config.toml
n_experts = 128
router_score = "sigmoid"
norm = "layernorm"
norm_eps = 1e-05
Below are experts of layer 5 (counted from 0) of a mixture-of-experts language model. Rows are named up (a neuron's input weights, with its number) and show model dimensions 0-159. Each number is 50 + 10 x the weight over its row's rms, rounded and kept within 0 to 99.
Before each expert's rows: a language model's description of what the expert responds to. This comes from a sample of Wikipedia text that the model never trained on.

# expert 34
What it handles: Name starts in tables
up0:35 54 60 51 55 56 57 45 51 46 43 53 55 58 41 45 47 54 47 48 46 30 40 35 54 46 65 67 50 47 46 43 52 63 48 56 55 62 48 59 51 56 48 56 53 34 53 51 53 57 43 37 47 51 34 51 50 65 40 52 49 49 51 56 55 46 37 55 63 56 57 48 78 53 76 37 54 71 49 58 69 44 35 35 40 50 86 25 62 62 52 63 56 52 41 44 40 51 56 43 43 48 50 35 61 41 51 52 39 55 59 65 57 46 58 55 38 27 57 56 47 44 43 47 36 52 52 44 44 51 42 53 40 29 62 64 24 46 58 45 44 52 51 62 39 49 30 45 58 49 64 38 54 33 52 47 57 52 47 32

# expert 59
What it handles: Sports bio infobox fields
up0:53 44 67 38 62 47 68 47 57 54 54 55 45 55 37 58 49 56 49 57 46 47 62 32 61 32 62 41 61 54 34 40 47 52 43 55 39 42 41 32 40 44 40 53 60 61 63 43 44 48 60 47 59 45 49 45 47 57 33 35 46 55 70 33 58 61 49 31 45 33 48 72 64 51 59 47 48 56 62 42 50 53 55 59 39 43 66 42 42 50 49 60 52 52 55 57 70 55 52 47 35 45 34 45 51 47 35 55 50 44 72 41 59 55 51 64 45 50 44 49 48 49 52 49 48 60 49 46 44 47 28 36 46 48 57 52 38 43 24 48 56 50 71 91 58 53 58 41 48 44 58 62 59 51 57 36 44 55 32 54

# expert 33
What it handles: Foreign name beginnings
up0:54 47 32 61 55 42 50 75 43 52 46 43 50 68 55 48 52 48 59 39 54 50 33 47 52 50 62 41 46 42 44 75 37 59 56 52 61 38 35 59 61 46 71 43 50 36 67 67 39 59 40 50 54 40 33 37 51 56 52 33 41 60 49 57 50 45 63 47 35 44 54 27 44 55 57 43 43 61 48 64 49 67 39 71 45 56 36 64 51 53 33 63 43 49 57 47 50 42 41 45 43 53 62 47 47 55 59 45 54 54 48 28 49 37 59 60 53 53 42 43 44 47 42 54 64 51 29 57 45 55 43 51 42 51 61 47 50 62 38 64 31 39 52 28 40 40 44 40 60 45 44 66 47 62 58 34 43 62 56 57

# expert 32
What it handles: Football club statistics
up0:50 45 56 55 54 40 49 47 46 47 32 51 38 47 40 47 42 40 45 45 64 56 43 41 60 55 53 38 44 62 53 67 39 56 50 64 36 44 35 44 54 59 35 38 60 55 39 39 41 63 45 71 45 49 60 53 52 42 50 46 47 46 33 33 46 45 58 35 51 58 59 68 57 62 59 48 53 58 48 67 53 63 50 45 52 45 63 41 60 41 56 65 52 53 45 59 52 31 52 63 60 40 38 41 63 47 49 43 55 45 61 53 56 63 63 46 26 63 67 41 47 31 46 44 66 55 59 32 68 25 56 51 24 57 50 48 58 57 42 51 48 38 46 44 62 44 59 44 33 60 53 48 66 55 46 30 43 32 65 54